{
  "num_hidden_layers": 13,
  "hidden_size": 192,
  "n_experts": 8,
  "experts_per_token": 1,
  "d_expert": 320,
  "d_shared_expert": 0,
  "hidden_act": "swiglu",
  "moe_layers": [1, 2, 3, 4, 5, 6, 7, 8, 9, 10, 11, 12],
  "router_score": "softmax",
  "normalize_top_k": false,
  "routed_scale": 1.0,
  "balance_loss": 0.00322,
  "balance_bias": false,
  "router_z_loss": 0.0001,
  "init_std_router": 0.00796,
  "lr_router": 0.000713,
  "vocab_size": 8192,
  "norm": "rmsnorm",
  "norm_eps": 1e-05,
  "tie_word_embeddings": false,
  "optimizer": "soap_variant",
  "learning_rate": 0.00494,
  "batch_tokens": [32768, 65536, 131072, 262144],
  "max_seq_len": 512,
  "train_tokens": 455700000,
  "max_steps": 4360,
  "dataset": "wikipedia_en"
}
Below are experts of layer 7 (counted from 0) of a mixture-of-experts language model. Rows are named router (the router's row for the expert), gate (a neuron's input weights, with its number), up (a neuron's input weights, with its number) and show model dimensions 0-191. Each number is 128 + 32 x the weight over its row's rms, rounded and kept within 0 to 255. Numbers have three digits each.
Before each expert's rows: "mostly gets" lists some tokens that are sent to it at least half of the time. This comes from a sample of Wikipedia text that the model never trained on.

# expert 7
mostly gets: " John", " Albert", " Frank", "mathb", " Steve", " Mad"
router:111057134194106094146080127145139164179119126138163184108068120095177120154139101159172155147081149156122113169136169131163125174058140160128101135141131096126066149097131130145115079148163160115124150078069173077176198100169094161121137152095089124098163082130126136102158113137139119128128160055155164198129107083140096128123134162136070201142135112130127053174126120114167141180110147137130120127089128056193156148168125119180096156086141101136139096107168103110096137092199114114160131134122163089081128153110141184128107138148107117134120100166188117134092125195133102113
gate0:170146089184057097128133145135195144125141156095179087074139097090139167135155143155076162126103140086144170074127124161137110154182102151190119101117097123156172103115077099124133124097123064106141165120154103165076138096167132129112121101220146149182191082084134159121094155156081168130113095153136168150128110161094146173150112165096070140174203120137129107072129222179132148143112132150091101140096116104115156110142083109161096146128123159083122163109100097120173092145159171142147127161076140092125112119121086194129148111137133167172124118142192075101121135154100136126
up0:095178074103124116105113095134061097112128159123109099168151161106093147137187130106122141125131067105087074124066175135092060094082168184049119092080158116098183130125160153126114119125138107129150144139077146121128140173114132155108107197108081173099058139155123082122132063140135126121176109137106116107119159141101165117067105112087141133124105079176142143131155105114132070103133108148144100193124165112135126110130131172116120054144135085171159205119117100124145082150130149146109122072183150187119135096140177135119113119140098157170151116048065153155075158173112147132
gate1:140138114150087139037129140131160128153143178098058124147115110117128108130093086161121145075150170144137124147137188095153129097136152070172134113117129112067210138084070157138131113120096115175161121115081208131123168151122097108137103208096138124103120093125107095113133126115152080103121150139111152183097159114118127217145156094089088086150094137156150164148145134185128146135102113122107140130140116099072153134189114122104088138148068149135117186101117165080156117142133171097066120111093154084076193150118081144123139086118115131149068103060171120146121103058193130137
up1:164152169104132137150149081156127129121133088130150132087154075110070112140202168125147138161108153106133099157168154114077107187133160135136114112067129102151110125183159168117103164113163090171163144123143083142157129141145088144113061131135208174135104135224110116095116126135141142046111143121165062119111096115131089086110106160116041133139166099086177103119128124052124129074113119154177165126141151122123121163142170059120136093156150132046141122125077134097120109118089118109092172150089130145115128078168132163171080116112070183146146068146128091176145117140147105111
gate2:139134155170074092101139140107107163158126111114139091150113137092105156160193161178179108165126111163126126103165130093135065105114126177112142117163090162102036152087134216175096080166169122129151118034112121161095123138149162194118168158103099123141132116097069118100101115130119120175070062136158109184115150099145133125119110122141131103117127170135133141139130175163162127145101096123062100105127087116137195168137136154130125112126169150112105079037156155232141168099160091146181116108111156134127102151109131118129096158141159072121104118141166150177139088135125080113
up2:137174104144156080109121160142127092086145119141105174064110117148133200083134125145114199114117114086100070120210115080162077114120132135093095105113122182153108197160180108203177122107121098120132100139133133115167137108107076129175132172119115160139105159141063138077185147099102110136150085137131121133188099108105063121113140081150177055155077130113111079087138186149175155101137102125128068107171141115136128133136094116093145186198119103112151109074162157070118132154163117141142150155140074136167087162098134144099104128112142107094164098128084064138144112149125104164
gate3:146074114178183176142121156118118158086131157153131155159142163152127123139102118107127207079057172170159111136096100084154110121131146099135131097136150179106085037200142123163139164196072143165120133148084143157073129133115090138159137176101079174150148119170124120117128126143142131139178107143163095134125130094157143095168131148160133105128120135082135092149082124068125141204133058147167087090174178147124114111098158125128101117137083095099154080141114141106129106138190134115109152119141138191089153176084085186150130166181122073128165196129137144100123074112077125095
up3:141105102146097152130108127127084146104048116162079122138131084125108117140121135161133163122125093118139131177123113128099116188141136098195128084122165169145086118188133129136078141232096166092157156172115157128129105172164110146124102166116092150158160089165135125062086161171171151131158092151072082151070137113143147097141114143141102104120078081132094134124123126136128137146056107125122138120162110095142106108195132086117128153110065123104122125157145142158151083085103139101139174142176162139133105103114098210145181176222129083141115175144127177070197069096082126125
gate4:096164131140163116110083184137143149133183087121168157124139174145123167119076138112150182121143134092151066159093129126148110068100127124082051140087124163086083132131074117155179148131117109147118128161100126123139137097143119108078141164129135199127131073173109078149157110130127215096107112106140133148169142145140149151094117095078170170163109090102185136116167125068077088139108136157140101154157200144160143212044134101087108143148087104089137087133115077124085101112163126067148165132137185138073164146111153133180096106133114097134112109099167146151087112118156098187
up4:067134135131093118183101140163119074126143092128109129154170197075141160165149088113139164079115128095137153139173105174114122154140095167158103161123120177090169113119101130146141163080146141134172100122113157106145114123123186096156101132131147145141151142159142103104094186136090171137078118101116074141122135151183150079165090105093135102178155141118135065120141176103114072172081154114123150120087144086175045120152142141154120153098030197164140146158125190096149153115110150109123161140129114118123192164118150156190123129148133125087170108126199158075053081113087103086
gate5:146153126187175082141061135155152111235114052152117131103143128091124097110126116113101171123147126134187155094103112164091116089143124174175156100189192057159168144133126102143107158117149116105153106094076098101158166147118113147126104094166158102074171121149127127127144151154130110194185118071162149093149129130114137138122186127129124091112078131152114107127099101148139164154177120175091091139142069061145134129102112089146097165140180195127089083190136155192174161184131120180146130133138166134137100153127161149128140133156098102114131194174124136136071114144169100156
up5:101053109107090144142115115117104167090126200139107109157155129110101101106111144136131111113119139131084094126141190120146161129117079115114109128124152151147099217083164132097183125176149142160165139123117162118085165149147091152113153118127086146211117119116048154128148176134170125063055133145096160095123150102135185059169056119111144104073118064138131079188153094116147111147118118125124145133148098177116141084144102174172142048066108146032124153124123134098155123109126093144083127111109124146092143139119156081179149155139158114098064091094110128136102146105137181108
gate6:148112107173103120142082106139181103119103124110161155129110081107143120132075162192147123130131036151089156182101122117151168143176152173160106132180095147145131218103157140137154137114121143150137207129114122100142171140173142179132112143073133122070148087096101122084108155179110118108104136118130048062156098108118101145140093127130174128138045184100170131140143174088160130082184135166186116161058143109116122135129157116131104163137083133179107091170129112104162080127173115173114097114178159078173121177105119154116083084139167112128142153094149155120122149073106126087
up6:176162122146142157095121119053156075155119120148127036132092121139063173156134194089158156116163154155130095139071086133163156110198152145151111121132103168147149110124116167122166143044122145091073151137139124116141063171131181158085095110113082085146149112100117161142097104166172160132126121233128148098132157116107177108173145163107140071166113082136110127142116165088139109123175131173098119097133183122117104141085175121067109153166155149122095134091124128107149141180142156128153100140129131139094078141066114141069156190126151123202092124161125087145170118143109108120
gate7:132119179082078159155102086139140106153093166134182158077099113175110102084139116102091183088130121140132075119147161081120145142125120108144132170083167091160137139140134112166152154109088066106125130101112126173135082115078116106144138166103150136132198098164132105137121116130086175195120110181160154081137071128130124140096099144162156137165066134153129089181105143112092136170102134161180121149139141147123116096105151145193180152198164160096189033185123161103145097104135083091141071110061138113188104118093187124160136173112121138127177131101104089135099123176124077112
up7:145124096114165162110186141127101125140140180131102169126099112117108119135145088163155120180099133125155126157088144092130107188155183147146148114115155131191175114104106137137133070126145166156114172155154205134155111146188135142093077099181135132170131104149096116129125161173173167105163150169099093122088146100216085148104137130076141069161172138098102157061187089150080141115138125124145089165133104177098134146140120074096134217115114127149108144110147117129134140065144127169097179149139099154069098090179099056076172152122119079086162088151099182145106152112158096108
gate8:163148115170121163116122116199170074149124094103141137102119131086046084133106127122137117087120167098169115090132119157127164133081077066066069126154159089127143107127149131206162073206118107107116176157117088112101126102126138093128159144157135159073179124116120157138111213111128135155125088126138100116134151128147131083171217128152130171128103163160151144158148148193104142106108132172127132112144095090160096087175109170120109115111153156171107149108123138238081129116121128136135111094143086111135093140088151082107150153115110060133107107177154150097169194136157105173
up8:150065163145146106176143135181174116097138096144106157107133161099160129136147135152161119150099140110135144140132123117081113136110122134160153069154128104071117060127087120179062053148172130110130085112098146129140135075132189167147140173144121129175127077139122176161120156090094184115069124106120093191140166109097148151061169121112095175120116161192168112118176138143160125119145207058065115154145158012156123134130120135111109151133094179129097134121165126136090106156128164167123131139146099119121152091117104097112107172140114082144189056124090092163085142162107100142
gate9:116098116144096134185133184123113146183102081121150136139148197058105131150150090073157154193143149104118033100160123165169142147149093143123105103134175071132118166158169079141118113143122128053139097111094160072108138129135141108114152154099088131122120099105151149105126144084123137118118153071128117093155136125151146185146128180175130123116091153175099090112143146100078138151114080119167187162077162090177113135135116193072137154166090143141091117118164142080117113139102123095113070107153132137069119178140130160105158080140159057091082102112214137127150127162081188141
up9:114128091124161165155133130186098134133178094090080114102153140143125127117076134116111148082080126172106123114093150122140122113165171125142153116153088134089141099136021206092132156156124075154106125104117087096114110119144158172111143111114156143129094099191076146153078140099114132107150163125168177138105166120109129092141117071141105124066137163143093158183138103159098186128146169166130068157130097176146107177070126128188156084103118094088090144153108194180126160041109138198162129095117112103128158107109093105156098180128163164135119168117175122167104176068128101100
gate10:177148066161153200126110146108084122121153142114137118102119126105122174147080129109154118140122099158135115167117071056113171128099146088151164137140164111136218116100117137159194071152110065157069148127076160147155136166145183173118149075081168116144163127144095165162129127118155155109107172129085164148146113163111151172126142113142176157188111159106114125136131145132053136091161134164094102125185099096125152149188153124115150115157156116160096138158111128183153129175172152100129169124106167122132133107100102232099104157131091120188112201152146186135126083155174161155
up10:077153114136098088095157117167122091156098097189151181033161177110112116049153158145101109073079115085114136169151091158093129059154126088153102153100118124100147145058123140142053150099122127140140159140113104174108071105155091129183151102144128127150167165095164122168133128160123127099112126150112131113058143153110159141123186171134080099141136120145131157077169134147140155144116200121135101089127112157183106128113043175151124105180131181097142117129148128090137155138133183064105132162071076072092109138139122136087190102099145119147148126098136095142101124161137099079
gate11:102148146101129113102130114147136144134189103065126172084133220109074145152145183107077110152138153173118124101143110137155092170128062153094147097109156108102074140113154149108067089166123143143151118098133072103144163202137152084153134161108120110165148144110063085166128175137186140156102119126186072145097133175083147130066131170171105160181033094109151156200103063105136106129135097133139129132094122140177157138101143124129141098132097140128117106139159098201143137089126141140153167111160104121128126100180184077159185114118138130078106094113072118142106175144144113153
up11:072164157155140134108132107154176129099095135114141169145118115155156149123121171128099166152175104112146150127082168108100062063195212133113102085182121095125113137112102110092198133067132103137125127099088133115153119117114110164141168172173172132108162161100152103130165088122128115117151165178108153122105093140220122156096129092084115083114175175098149142129129119101107133140115089136129125100159151159104049118167096162143113130124138150073119139117163113125148138182163185177115056100159085180131128159106138163116088091100107111097097134163082019060114124088098146143
gate12:136150103058109139132142136099163093124090140175188131170113108070083116123139145154152135135112134153189105095156120148113111142127060093118080120092167138074114122141124070156101188191101074146160145145105107110151155148098119159166182138094074140117142108115068183069090125180138133104116098133056129143164082148105088114110106113113115167052125163119160192068131084136197175165135122148149156099137086133077104154139147124179080097125083194134117134153142151152134157125132130182160121112119112143084100097102130112114149179105122194118091071129188175142112105167136178104
up12:161082184146102127123118028122106127166125213081143103163080124063184136176166163098119162064110115072121096092118169136124128095111097136117105142149113100173110100136158147152122168083149167118116106148068158074146111134124097094096174080123130119153167131141122067118108128049123144145107151115100142107130102074150158112158114118109098182101113185140130091149135091143143098122102192072117142113145175149149112148106126144114205101150117066079153108099111087112178109065123127128121132154133180115071121117224124166183160153114151155098121126071156104129111158116126132141
gate13:135114152173093134136138130128125107114106148202108093137138095096162149111154117135130176121119206118137163221174195152117123190110086177129147161089152124164111192117085108152183095159112086160133108113066163044096131107138129148132167147095171138127110170091116149158100065113083101177067178147106103185151083109101139174151084199115119095121088144089161099158097188158152118167140115041087174123141163157165110139099113134109165156155072184152145118114137096106155130109150119124131183151120098133138115123100124122104104156162113095089123076122158166126129164145134141146
up13:143137107110184071131132119165144125144062080112109145194154113137143133142110119123118137116096220135102134165149164145103166099130092206124147104158175103135101174120125107131163135182170110155081128112101122080117112151144066107175074186133194141147150109099114151122095103131097120166127204124174131138158093140052127120181047145080110082141092140123122130144142153171154099197165160133114146094115111105104165163123154133113131165209085158065113161151146105065183165123117124134114166135155114102119113179144142174125120138125151132185096113095130151164080163095115188089
gate14:159171164149166164103118158107093157145092109125144113135130146116120141164073167129126167127167099046129159118170142120123103149099144129111160124096150155098155181110179130140160150121133083125139080100144130166100088098099157102140162064086137163094133147123094133071166125151114142117105164136080136216174163133166136114107136229146106140149104143073129092140163135129122139098128182167154122127127156100135114103140092051089173069079193111097126109046225058146160109145146135144128109127143051116082152123150087155102117087098157105074098102117134131096109108153148175160
up14:132112112130149101147120067129142112060149081128138102192127134167178148168108141091167077142156123155104122175030132140145100083142141106136146153175092127146095073134077143109165140197125094158138087149189147137163122105121176167085108137126117112082116112055171135196101116120099140165124104103143163087142172167130096089133118087125177122137144134137147152123147131127083093185099157136104122153140113088092110146142129131108105065081105122107107093145072195105122125092110213141139127148162067172128069070148115150164164129161156141128183145097103107165148119216104094153
gate15:135081113166120065113131060138086096066146117105098145152127105144147119146113160122158128110171164128075091096088144125216126086070184161130102135084131097109102133116091127123149071178183083155073141122115114091144157113119180134119112121177156145057122122131133085080118133183145126109110130079134106101155143086128141070133081065143152138102156114201131154191083129168149075176114184161150124099151124115167089186171178125086113101112178126134174173115092127153032114140151135111103124147102129107143152127177143143123120149175099177121158134133166146143151149104064119150
up15:160072131203107136152097143107126111105119139116070156149140134069107116123139136097130131097121192157163055120176163106188079131113122156079125155121162113113090135186093177126143158151208113104137125112079134127114142122093122082138133145091096128113134162117103147119136187163151156128155159118141087116127085137169170117150116098117099100101158144164071097155136104172162101179120164176093196196071069116100169177127182132178112157079133135127125087132115122096169144102076158162102133103060149090132102184201170097165116128098126142154108093156160121153153088121081135193
gate16:198174120120127155138138091144186144099122127122170119117112163147182117155096141074183070137133109189186150107143111159138119098156151184123113134101150113173131052149165161114156128160112116104173102112114150117085126105112133115129154148195129166146146171135094155104143126045111191117119123109191098097097135162144144121189097149227155139185145130114151080087097133061122144104095121120117092118162127136108146093160140078133078113078110172166131115163108115178112080149177174115116148119058147137103148112166110140168230175122091139113085164123114094149116139101084126147
up16:118149155036099150146092158097103073101149108103086144089119120135158163185107110052092127076171131115087149114155113135144117126187135122103121088135141082058145098167113121184132153079079124089145163147154094143148167139112181141156134108123143131098087149126074159164090107126181099161147110161087051169159123107134087104185148138178132088125069170109119115084155137129128134133153094154103111143057137099164156101161143137154148158097023120167116092110127075153159079154128218104159110141148139136157171082072127110153089127122088105142164143154098116156139110128138132166
gate17:195083157149151148087097140070105120164098128135122178107076139116116128085179122165141117098127156142163160138125192149127121112105143120143189207096136092152138197140157136137135111118120125131176124173147063117110124100111132102173119144162059143123151153129133113122159088175155126123159120127132057172116132125076094053154125138132062120174092115105158184157115131086157109136145144156134100163094136139125138185177162099169041145172113136125178126145105154125204047119136078186148185149133153158138111126149124173138119166102122146092139208080109111139134100163137193149
up17:141150097157184163095179147074108114118139188070139134199130125123114193114153179124137089136127180108131109102139139118143087066123151133119170150143183131132136080199146119084109135115146134162098111167107147100130114088143101130103144146158121135158145113121104167101153207094124218066096115176161080135110110118169178143135164114168114056103134115063091095129093105129114162098084131173113107133179097097112151133100156152116183090098081174110086151204126139097179184145127175185156076151120101132125113095127140123144129128133121102118104151077148071106103101136182178168
gate18:163070094124115162169136121143102134113143166117059128127176065158153175086120098160182143142058150076068128119165105107104167164138145150122104111155136133178127118141136145087144125098120127071165157151101138130121112046070108129136124178172207179100128129092167106130174127191147135131227130125142140138164152117103141137137114115078126139132115119162095061105170084124099159149095093105098134118104135148099175112141134115159114153150159133138074183118099145082142050107128164130093190133136148089110146158148106197095107165149151109178194136162099048144103115119159143124
up18:099120136119130131143108170106104154084159131174070172122157132081189152081096191120086096098157093132156069125086057150102133102145105157120153092108100137137119125072112130048136142140156087109148079104156172088128123185152174142112117154106099075109068199123129179146138125106120193140134129152077046126064136166092163079120090122145162111124180112142175151107118126122145130141108192092109200109105175148129131173169145022101114143160139119118099164118101080149148129134108152140149170178162075131142145100113134160161085103120107162172149114161113123096126112124129095126
gate19:140072128092146129070121177083150198131129169138150111143123124125191086127090136152126191157085122136124134118088150113077145210129123122170085106143131149101159102145137123117095116150148126118189129104156105110123150086125167137157140102109129153086141116115114129114092105123107153106124100100138097119127154073142126133107129154090112133045224112177120093119138106055126139196096116171157159167073112128112116098182110107146043136163113158112075126152100218091173072067157136123056125126132205119102084128135113180123098121176140158185117143106165121099153109132161083114
up19:074056161110094161174120147130130169092161111131135162137107100147128147088127107119103164102089179119100135188121070153153146054169188141102140178081127158079117158140148150101123156125125050148145085139204151147165130140100137147051105117090181152124111120108129137123106153156136139092122125138166110090125133114163124132151147177146182135094148177089133075166087128101165078128158166132128196146129130058100127140078183130071119118151120138118061110128091188139097132194075129121156124133126134115159087174178120136155167221138151158108078153119151118101147140113073157124
gate20:131091142146142150125178112133088098084082142174065087137100163092131103125164107082198132133108121166144083170121147148120119074126102076105130188170140121150099197165149138157149155110146076129135154156092118092095113120106159118110147183149168131088126144170154154147108057086197113166099147100172095087105093135115123125062114111140132158112111107143142065123130137146175182135164090121134087128100171111206145121119113161109160100119126142126039126166049104133156202137166126178121123133161168065076137083107111095074109133156143085089148147158095136075131095127174144128
up20:129168136151141109135098146157172170143166159067126172062152077144171164097057190119074109096131154133152117161169144133137092132164137165149105036120127121083125174198105132137068104113073136131159116180148082188133174100187089130154161141069130145165151111130071074130124164165096151058132080143164097161127170154110136135118134151149142120158111147116136146134130110138101113156091162122098105113128120142126156100136068068166143118112138124082184140139115102147138088121171149183157174104132158144130055140143171191158167099084114081133082141086121172177118145139145145091
gate21:129137151160139126172140127130097161111117157199124133095144117114092070152124157088148143107118093128140038072140110064112108126103136102131048178161162082107094110052174121099171116158144158088185150116085118147111100158133078102129167104137144160111184103128144159088087121082143085096110088156134135147104148100112164158144132141137103145104168197148083124188109094092161085123105134148150134119113129123102137164179052106120105099170081152136114133134145144111055169095121140143162154161142116122112046110103135100150134159124126164091130031168107096056165120187093107141
up21:108108154159152140128106156109082109067125105211143152133158123088128132097103117157074068142126172178135137127140085139168115171158130117118130081094128148090117131156126138080096144139148091121163112122133168160121138090116174124105177152142170118117149148140082196185105104120053097138131138162165156093113099108139117118112133078106075178145097164100145149125131119095132147075162114140113121158124141195141081121166118223138094060083114096126157155216089124185218116143112081166057071142129138137152135139159103141149074097073179135160136086093155156134098156148166139114
gate22:107160150060117082094136101122151190119117101084125191146148171122127101091133152055105138113132095140112104123112122091130171105121176111083164163135152102227088150108122114138147119136151098111159082187159137150170114173123132124085145122125104128120211099117179114110132126080139149155139146171091152176131124117103172143147156095224160138080142185119077184086157069102144117157139171155168137145112142126125141114171134079162154137105125168107177132153155112123102153095119108160157071160107154108151097112108048141159056112162069098102159115108147116139081108160124179189
up22:112084119169097187167176134193115080167099112100158084106118124062142134157093153127135131143181112070146121126145101156173146109088125095126140056127047140121102068086124115202104160119037107115140151094195124135077152128155125120129101096115109132090114122195184098178069097120094092085093092119077158125155082151164119108120118181132108196100162117154179151114127107136133118088105110119106157143091156176097140103090143073159165146132111176148118120130078136148151150106096142128168155172154151080079178075123180095125160130088155099146125150145082130149128147118139144136
gate23:152170139208147168169092119144075101094144145170094166103127097125146157138149158122137146163140136166104114153123142172121111145159076122142125119118166202105102126176144104115136178130126101174072122151073126087102156123163117121157103183085151143136096111080097128139152121120113117188133121114127116079178139103072169171095097106073120173099168167138144132149097152151113121148128107106123123078068107139164034149087135095102075155166125166116145136130104069100159187164135094132167185206138205175117155159148121152206126135117075116118123121112133130213132163089173109131
up23:133152084168100121095146142126115160167157135157138082174151104116104110084148087134079109170149128126057073108107096137144125129102124145155144119178129085077179119155089066145088140103094131063167101085166104158088155130101099104162167141199148170139180089158098171042152196134087117214177127127104182180116127114102084098112086117086134132127120086172157113130103078118103125112102111105129115170072105142160167127156117118143106105104133105155121123086117116090200097126143140119121138138111139164143155076124118138098114101168133143157074127135052082215100155154148158153
gate24:137093122137126108122147140182135159139145096178121108136105133186125155164116150113135166078130148107132124111118027114144117077096166114202140154128100195121106073163123141128102168089196186100109163158143170138088103146096140116120094149103070137136120075106113091087160148155121142164127111146175092084115154108135118086135118157082193116141096075096102159154115167138089160169123163122129191185093126154165144170203112070160090172150119167160128081131156227137172130139146166179148159168148096112140100156098098180160154173156130135189121163119119112145161129124142117087
up24:105108115144181080140160116135112088144161105149166150120095130062140169155103104146099117094130131169181100100120157115055146121140160161114153132182092110091125158138113100117137116175157148067142080108156114142097193133115156189127128115214143175090146172139071121165093142119040095099188108159084168180105135101123161121095082087147111138139127074117108144191099124123129163143158145087130138112123075163111118118112158135160085095135141175091171128118123065142127162070124166112121114161185116082168162145120090057183094091129084203115154142125086115145168157151137090120
gate25:143126139213094090103064112115126125075122115158113164066108103106161106101154171117136094143114132121088110204160107123130126163140104134137133151118086166139129149142098107039116049127175142108071113168142158117084128154026165071059102142164149116120121098107152117101155172119182143121124110141134045143154106138106160149178146100085127165150119117118164094099181099096175168187078165097072154090092083101191130172116149114160102148162055133094140124160081153136164118074133103120100081112134138098115122117128141171155103143109132125104141118130167108182128156140137105135
up25:088171095163082093042163090140149102092133146139099111093146102064120205125175110095089138169170074163109149149087187133156119153159113111153150104090090180107085155147108134104182092088117119124132137066083087080131129116142079159139126106142094116180125112119093087123150105124150124100161146043141102139139119166133139171110110148106131138169102101133132108137113124188138142125174089123110166134105076143138110122098138172197091140104094127198073153151156133137163105130070081118098102125145120135123180117055111209100094121108074140164104090105145084125057094129125170118
gate26:143111147106237181139126118167103171085112083103182184100135079139143102081131140070170087058126164156156175139170124189193162149144164104116096152188129158055135124066160046092126135169103119098085133158087168063139102147153169154195114130178107127073125094162133142088156131111114134128148151113090131168117080143115122166150128129135122184130113113124127173155140138187131113100067116103069113157175090136122096123124112108119134075100103129122172099158105138194121136169154125119167126133129134158143085114152140113141125157134139147155120179135128131138124134142109036105
up26:169132167170136155152169101102162106185216113076180131081072111143162133089151133151139123159146139128147103144132105104193117129173119148137089096134094127126088176131072110148080093171132105138047144085079132115135142176201168150117143106113145127094107111170053173113121056184146072103133165095112138143137152122129090134173140159047162159119175159103092105142160158138140159124143089144144097127114105163118128127073105082105136101122124106129114092175113126153147127139164107185165142113143149127112121091120187097200175178048136162154155169117106121127109169132162085147
gate27:135139095108112126121141127137195143179158133083126125135116196010127113105137141165146159125098086136126168167100101152184192150183052136083161137140176131133106157182101164129105155113123096131127164139135066122144113126125134120139167126062125182126151089089102108104084163113121093163095136131106122165137118152138120186156147105157153141185178087099056096159106178167132140194136126164102109111129158115136146117087110075137096092092186205162150121107129085112121164102139151157137167176145126195140065096152183123109167148081089089140114181167141122099118132153128112115
up27:103107067149199079107150114119142097078072143147120134099092130146175191126148186097138110109090101054192114112085137125153074121126115126131157167144055121100166134134092168142108066152113121168126182097130081113176142138129104066125143137070096133162168143154154093158108121148104120158127108121192163177126099142118091194127131159205128125123106110200153159088124152103157156108111139130113146063148159128088063187128146098131099082125152154124159130132154096164133102119179099101085085153146135096125136085187061076144107104107081113112090116181134092106124145120100092134
gate28:184136163088138153168122114140104106199140113046159079176129180091119169166076133085141126114178163150199156095155067185188106155148144172111144153122130124201131095091103087121068102137124154148096107084146145075172114136117106116095106132136073136175089061083133128132125130120121149084124085129126083153132164123113152116104138113106083163179111139139132165170125147121148115140099086124190162099124125134136093123134111108151103111206178100087147171128114076161144135089174103128118144096118070169118145150080079161109123104144090161125056116174185110163099163148124160097
up28:122180108113187122076153167147150158186078128103114050114137132122131155193076159115108095146125100107099137100150170154130159153104116159122182157118135110089095077159132146103117146125177125140094072178089099160129161105114161180143096157123091108086136201067117166123091149162104159137116096156173162094171189142178152136170124150119115151148169117068169167147239136114146131163133121127142144154158160043120136212130181143103156167211097173115143122141159121151140161128164155095134123094107129105112112145141133101131164071160123160125108103128109143137155148090161166142
gate29:107113140118093101128148135126133097117156059099138167140087190106115109125153172104160063174167125166097134095164118114132088096173082122146133135094116090172161098084186119142122133161126136162116137150108151139160076172070131102217148132096149129157113070093131135068142103176100126164204172096156139081102102165056099181161094088109122140101107144067104110109120088152135161169145129115127093163121106107120157172151077102104085089045164111094136110071154157114088099088093101081150079184133113083118132096110083098069089122119123125099131097103144120141129125167163171104
up29:076138137128168122085102135156139083146178169098112113136234148154129165118137177130106079106174144100098169172118122115207121137097090138086026200126186128194084163110219134136125109109145120122118130160114112145142178078156186115137159178152170102133173120183129129167119081140106120105143119144164124130129124078095170130072158148075111129129134097138136097108138127169156139117145125111118120123124120096125081143069160065096132134138174126109124096111076121130165126160168164099095121120140156094094174090128113119176124182150138132176074109164100182155158121167144087092
gate30:139096150166105191096050185162124142116182106121117135097150110126188136121191155135138170132104159112126057155140154089108140113132095131123156096127156203135168105103131071128162102099120116165124176148134157103152093124116077081191122145063130162177149182139052112176151158166137110118144151058202096097180143113136132171119114089139153106146119093116173143086132097109123114150150065111137095099094141113093044095146156056156125186148107085111147147140157171162087091170147184116090128097154188145162135141134167104159095157116104131126146143124101112095122147104142150093
up30:110105150127164142083129150155146111107131149129160080169095134134069138097109129121064143118096190138163152161150166121120106210093165111120089056158148165165153114110100061124086132121119124103105172119094079076129159133111082129127138137105090143151124125078126139106158084102127140106161132126117073133105138114090131160077115131100122151114125148078075126145165131131116115083119131121163096113131159139209140163056087115072143137120097119069097121126105144093051061172114135144109092120190118115174033114096067125095095101096116119199105145094146182097103165176127185082
gate31:138139050076116144136190116097116098131141147076106183135077091148145156194180159102142177136150114116213081159092137106190083154141126063147142134113094126131114125128075115158116107136123163151168110160107108089159150145172139163114108167164147099155194155130118129108153165124138085149140110139198121133106057134153134143146108152160111113164171124130035098111108061100185165075124157077129114129066152096167150129138068100179111095153117115113107112100162085103134129156129135143141150171145152045123122142113110120079094113149112188074158108181088122150117087154146147131
up31:088131175096106126105108159162116183121095102204167123171147050141082127131093120153146170153121163067055160177152160134098219143182092144142141125159167160101132139148146140097161143136106097106128121116085156125134075101154116099146108101135068140147167067052042151086130193086067137135146114110143120086119141140141133144086103098171128127171178123103136161122128132122045101099156101137123135133146139136092144105128111136110155098141167117107148107162067090087128138152112150135034138089151099163077105165139117144101177106111150127137137142132151140159180135052097119157
gate32:099112162139134103118085113104105094079119167152114115151162119152126171119158128138207156161080087172213111116145185097129091181153113127123107205113170123139111070102101154146146131137143159109106133152085127143139141099141119144134063140100139171105115108126111126196136091167090101082180098086073073118109186110151139155079113120116127113091131144110119094087153134135149145119099060141112135132102096119131147086144098140199127146077083065167112114120099143108109129113146123182198176135122180112146034126107120181091136157108145108128071151149162111068110139077058160182
up32:141173096110118135120091153120179134149182088119152097149184071154175135114152174091167188163175157111091136156135137103089097107153079084091101093070171155124123116168098133168151065101129103101091156130162132151122131161117125138100174156132132147172079056130145063125167058145137132169133125125089119136079069107077138112126159152126075112141074164106129115129197148127151111113121158149078111118125130133106102145122115156190092059137166097085128110131120202111113088137122107062150175109107130110048147143101091126107206132121169115117212131124150110088152154135133133083
gate33:176145134130159138105172189193141058127112091093080174091115147080100070113107118183185137106121111124120085112124139131173150131079193162132054124179077155117124145106115091159123103101131099150117113065135112174166080127107114147118078153118165166121176113104065097091092154114155103159152125056146168124162085091131094123145098081090129134074098129085127102091134081087096147125171185099097125133101124076112134140130142148140157146154102122089116151153078151217176125140151141175110168160150140133181189135131098189126100138116108184170112096136125138135115073164133106136
up33:086155148133121171137200236177145108144129123126145182109138141136119115141150138210140136112128152107122087099106146110111137122061102134065092145149077179174144192131104068134140092113080143090108194065132100158149123123101168162072080154102126138067143081133123111092099110103109166114089097141112174062152126102179131121136105105061114169096109076085105156126118092112092179086121133161048136159122134111111122150130144122136151113164093123107168168150125163179117118163145110144174118170160105141141161152127076128049142153096146117158113120083128105122171104082172121151
gate34:092150102170102101144107126105113157109145168144143113120095037103118168110106147153131135144149149166170103160092089054029158148125136150146133132162138142124110091097097120099099021151123182086177162107145123095140187085175123163159100142084107101189159177180170145064148202110149098128176108090154116142099092174110102111122124150122095121108119129126113101132111123141100135145158152120085126108110089118106093081092184109141177139116120142125100184150113131142129134112141062156145156153093177127123179176119078183169102154105134129128065152092123121069147153075127087086
up34:155121170104130151121172193130183151155141096114152148077125154074120040131016070180109098184115183188080153148166164190155106119085102135144178114166168127196149162115139110129182146134155146144098090106121133137102193094137114118115110097139105105148126067133165115137153096128140113122156171199096130173169182165143132104126136134160115112129140061149118101134096142109175116100141162117132127120171119108147151188173119137193171122141094141086182134126136121167072149180132138137105129122172116157185079145109118081082128078095124123129149121134150113137150134189159146140